Experts of a small language model.
Training: a variant of SOAP for the experts, 6560 steps.
Below are experts of layer 3 (counted from 0) of a mixture-of-experts language model. Rows are named gate (a neuron's input weights, with its number), up (a neuron's input weights, with its number) and show model dimensions 240-287. Each number is 128 + 32 x the weight over its row's rms, rounded and kept within 0 to 255. Numbers have three digits each.
Before each expert's rows: a language model's description of what the expert responds to. This comes from a sample of Wikipedia text that the model never trained on.

# expert 26
Middle fragments of foreign personal and place names in tables and lists, e.g. Nal-band-ian, Chal-erm-phonphakd, Ch-ish-ti, Kul-mb-ach.
gate0:193121102123144125097167146142136119167109081143141179077119124143085105135124113117111089099114143119106157208120111141075191065061084098158155
up0:120196200118094158096109107117170048124116145103215091100088127184145204152120152116136130156152113125143089166100118154133099138129112135088143
gate1:104099138146106141148175133175125177115144094101121135159141164172134155127148151155100121125097139134133097086124152151080129137159132103093133
up1:125120139120146125103065094125139120130072095087146158128093108123133143109163130101145218119157117144119130127150140085131131122140073187122114
gate2:172171202151143112124112095118093123119056118119130111118159156100210110173081146149158122198055081129030100201129144177129149123109196124148113
up2:084102090098113108156122136142124085153130099141124120142166071187116145057139182096139147016174133141155133086189086224127132100214137146131118
gate3:134089056145148129109031145164096121109110174112098135141187132100061122188137109079170204110146200168072079143122103119130098117119112151147105
up3:166133123117195095145162113157161130100109148101114139188134195095148172128103033081126144117162159089088121119114158131214109066128134089117194

# expert 27
Word-final suffix pieces forming nouns, such as -ation, -ization, -ments, -ers, -ity, and completed common nouns like cott-ages, ber-ries.
gate0:098145124164133096131084134163143131141121133148120155109125154095118152176122108096097123130103125132136114161101083048120116135157063104172122
up0:174116133064117141089195068124115077106160070101110080130122133204137101091123174165118114154166149117159130090150175173124121133079139133084120
gate1:188042145154042074109141138131164138149147091112167106126091183183095175183162135106121177125120097179124152120095147124138096135156148134205182
up1:184060113136024081099172125143202140175114078126126081111100160175093163160162142115097143136154100144119151146107143156149102116165110115173168
gate2:068147069135159129168136149131146129138198158129128130086157134169118133090127122132131169108099168130077121150094108130119089173180134120156143
up2:121097240172143092132105149136151133130135092150109180159162182162165137096164114097145124141091176106115110116141190127099193078140140146105124
gate3:151084153095110146105118150110122151199146171165131052089157101093171155116137174091121156119128159126150128097178149115091143110107159095100085
up3:141075132163164099055130143134111148085137182155114078120082101108116195068144137152146110056145150107168099118141119148121116129096174145083111

# expert 34
The word the, subject pronouns he/she/they, and the piece "th" inside words such as ar-th-ritis, diph-th-ongs, rh-yth-ms.
gate0:120126091147151130130096176167122171130168124100138170145126124125128173125161057185117128087144154158135172127120150092180142102111099111148105
up0:164112102087148137167141148167114146140156127163117161152118130119141200125154096185128172077143198087189121134143139092129125075164071118189093
gate1:127153155128100124105144085139127110122150121137178129099084169121136109161163152128189104065121130105127130148200167110150098100096142136128164
up1:126157128165142166067189048154139098105136120135099132142062150128144107106117108167154131074070132115112138114182190137121177125084115162095101
gate2:121068145158132092196123104146085072157107116106140130203109129117175153065124135144134092146107143161176141137165145136192136094111113104132089
up2:126149143169104127153154096107100119098132178099123057102092135106105161142168097092111155104138141057174172063142161090125185148122172158157091
gate3:116157130151137136138136104084099115110152087132124119110165117085078183110138100111117132061106198145093172132133130148104093141186137149156174
up3:110150130178088162123154083110080106134190105083135136130187156075083159120125126157109191101120158141087168152127126119149154153188118104152152

# expert 15
Inner and final pieces of names and words in titles, tables and taxonomy, such as Sc-ard-ino, Lemur c-atta, Drama, Summer, night.
gate0:088089105091167131114119144165175184150139120130171104069138213087147196145076110186130201133145116109113100127105171119146159062096173134037133
up0:095083051151135162123150119122105156117139088137146106119127186105124155084138139107186154143106130174061105146152077120134102147083166134073161
gate1:086151068112132082115129084099109164113130054119161109107077120139117157115115202082091106183123149102037144097104204116141149179168103148163124
up1:083135092173119100139097111150116135137114169113101108146146150137075146190186080128061221107103153133104175119147095202111139124209184138069112
gate2:146113165148090089183154113125158144140123155125149143121133163145117099118185150106103118104149143123095123082085135171150092203139094127119185
up2:133115118068169142081171093136131077183121087128113092159094135128150117058134094092152090108130092136113120202126118136157131109163107074168123
gate3:165149094142142100188112112150119129115079120084100105093150145062132188136113106109129124125144127098127094149107103127115175118143130244083133
up3:112127137115158114118099118138084135127099114120151089132063110212095151171184094088095106193112086166181148176096142064146128162119118116184155

# expert 13
Digits inside geographic coordinates such as 52°41′1-4″N and 48.416-9°N, plus ordinary function words in running prose.
gate0:154125101134120075118123128135043120156157105088105129117147106131098132115123117132155172124117155149116136097150154186127123156180232102139131
up0:139122064127125103111065186132049121119151114096097156158170119129115156139170111130177158098131154129125147117172149118161157140144236090132119
gate1:120104115077091142105149114136155086145055197087094112118178119125186129173075126088139194097140111100091157068160164181101127113150118114112132
up1:123141109105157102116121153161122078103109100161142136115176121110128098139113131141121152192091092132074162117107083138168168125195125049124126
gate2:147162113124140112130142175227156147076123152120078144156102115095157111131103169113131127165172137117134080124119167189088076094174160095075214
up2:123126085097083142119201178187161111125166095104090107187122134134137128071107160163172133135176154192126211170131118102164145193164095138081150
gate3:115109118123149066141091152094144113122115131119134165100139154100178122105142178196145133153161077103105143156133100103097169101197089089066103
up3:136145136124129096181174037161152134109129076113137112130132139160089147108167098102163104187076134137160126102188141148094140141131183082103143

# expert 44
Field labels and values in infoboxes and tables, such as Title, Label, Personal details, month names, and pieces of player names.
gate0:123225123118101114127079109136182100132132120104129191061108114104108106096082109172125128072152106069154091145099133032123144115078150115092109
up0:115147123088164130165106109158189154107111113143124172123136125155151099133133095120121063086036128091176125115119118103181168133130142154103082
gate1:200136112112129115087099074142114084134136086107156132112162146109091122150110151127144139119185129127119111097124179100086146138079097151090107
up1:180144117152110095077114051171119162160113129109163079148123195062101150139154165150105124144154189138194131103128166121119143128093139171069130
gate2:095122114126116092106097092115123140134107138065139144147143162121105134124155071133136065170156120137113128111134136124167132092148174096172121
up2:091140075127137098142098112097182102122123131038132064119141102123124173110091122192151107182127093178142100110151095118121187117163198136139151
gate3:103183154134151144084068120112113096106085078156139142094093130070123138105114168078097170144148129112119129099161130142200112101202090134125084
up3:120116120190111114138116121200094110141169112124094117197186095134127129119184136060080132112101175117146174041116082085133164150175142144100137